{
  "n_layer": 12,
  "d_model": 384,
  "n_experts": 24,
  "experts_per_token": 2,
  "d_expert": 96,
  "d_shared_expert": 128,
  "activation": "swiglu",
  "moe_layers": [1, 2, 3, 4, 5, 6, 7, 8, 9, 10, 11],
  "router_score": "softmax",
  "normalize_top_k": false,
  "routed_scale": 1.0,
  "balance_loss": 0.00212,
  "balance_bias": false,
  "router_z_loss": 0.0001,
  "init_std_router": 0.0247,
  "lr_router": 0.00123,
  "n_head": 4,
  "n_kv_head": 2,
  "head_dim": 96,
  "vocab_size": 16384,
  "norm": "rmsnorm",
  "norm_place": "pre",
  "norm_eps": 1e-05,
  "positions": "rope",
  "rope_base": 10000.0,
  "rope_fraction": 1.0,
  "qk_norm": true,
  "attn_scale": 0.102,
  "tie_embeddings": false,
  "parallel_block": false,
  "extras": ["capped logits"],
  "init": "uniform",
  "init_std_qkv": 0.0279,
  "init_std_o": 0.0,
  "init_std_up": 0.0279,
  "init_std_down": 0.0,
  "optimizer": "muon",
  "lr": 0.00276,
  "lr_mult_o": 1.5,
  "beta1": 0.95,
  "lr_head": 0.0104,
  "warmup_steps": 50,
  "schedule": "wsd",
  "decay_fraction": 1.0,
  "decay_shape": "linear",
  "final_lr_fraction": 0.05,
  "batch_tokens": 131072,
  "seq_len": 1024,
  "doc_mask": false,
  "train_tokens": 531600000,
  "steps": 4056,
  "dataset": "wikipedia_en"
}
Below are experts of layer 6 (counted from 0) of a mixture-of-experts language model. Rows are named router (the router's row for the expert) and show model dimensions 256-319. Each number is 128 + 32 x the weight over its row's rms, rounded and kept within 0 to 255. Numbers have three digits each.
Before each expert's rows: "comes before" lists some tokens at least twice as common just after its tokens as in all text. This comes from a sample of Wikipedia text that the model never trained on. Tokens count by the router's weight.

# expert 1
comes before: "\n", ", ", ". ", "\n\n", ".", "; "
router:147115162183149136113173136104067138110188084101085139125129137151055142111097154135109147193182125139126112122183129089153119124150160105145094157195128162111201163140137208092082102133163124

# expert 10
comes before: "of ", "for ", "to ", "was ", "0", "'"
router:124080162137160171130110081089116129198202127155077109112142127129135137163083107144123111147151116171131111154128203104179112098136127145130096157175130176131124159087108135142103140117190157

# expert 17
comes before: "| ", "|", "–", "; ", "(", "– "
router:149109133176158127117169174126086128129127106109144152093125122121070164153075137102117133172190099129086130139157115059126129113176148089117101147131117138070093132114117134130099088117118121

# expert 7
comes before: "the ", "a ", "his ", "their ", "an ", "its "
router:188111140142158158140153116149093198156123085138163167087123117119089171188103115116096148095125127200089095121164130099105110140099157111185123099153150168122152157201093147157098139123160134

# expert 22
comes before: "and ", ", ", "in ", "of ", "(", "for "
router:214053175172168133109163115073098149117117098092175123094109121111151128123074084064153127157097118161073088155183103102109095166152145133131154071137125157118157156124113146134110140091186116

# expert 15
comes before: "to ", "in ", "by ", "that ", "for ", "the "
router:128090182207173151147099131078079155124153072134105129123110100165142149184049087117076138166094149163102084147161119110107072132142108096116086073140135146114102124136114139161113150110190112

# expert 16
comes before: ", ", ". ", "–", ")", "-", "s "
router:140126125165133145137161097143110120158171069089146129110163115144065184139127121080169093128159154100080127068116171169049133092120149101176140116156092205116164169135119128109111137136143158

# expert 2
comes before: ", ", ". ", ") ", "'", "; ", "-"
router:180114187125106137073085109114109139180092135143137145066106090162096155161139088036113120157179142149083108126179085128075109093176159121127160138127082207123178166128130132140116106140106113

# expert 8
comes before: "(", "| ", "and ", "was ", "in ", "="
router:124096165190157165078153177095145160162163100124143095103126116143057204125095099090114056160166120174110125121152102087074055118158115125111141123165155151106105110099120162129169083126201126

# expert 23
comes before: "| ", "- ", "==", "The ", "\n", "==="
router:138110146179148121105077142110100144139165101075120112139086114154114135137112147077116102137141112176121128110138137118140137136145127023115079148119081176102129112102079139157123130149133133

# expert 11
comes before: ", ", ".", ". ", "°", "″", ","
router:150134166139163119085166141107089141202149120131135114059113111131129133158058094058151121137100111107096104093130133132139086071192162088138085131116151182126136179147104168135088129089138131

# expert 14
comes before: "the ", " ", "0 ", "1 ", "201", "1"
router:159114163123163166127141132139117189127157125093185131102103038116148169106147083135068145164130045089134086114206162152081117082155173092189141090136103135054109127121146162134052147111136129

# expert 4
comes before: "The ", ": ", "In ", "He ", "It ", "\""
router:147057136162133199048123172098094165128119127128198112146129084174111126184153181134106124121095062158137091111118141124144079088134174120133134159144032134079178169104104108194147168101117183

# expert 6
comes before: "of ", "and ", "in ", "was ", "is ", "States "
router:174099125148166167135115189128121141182155094093143123127126064146132139160051163094113101168127086175107122138136170101117095068140123068120108154138144129138149141129092210155116104053197128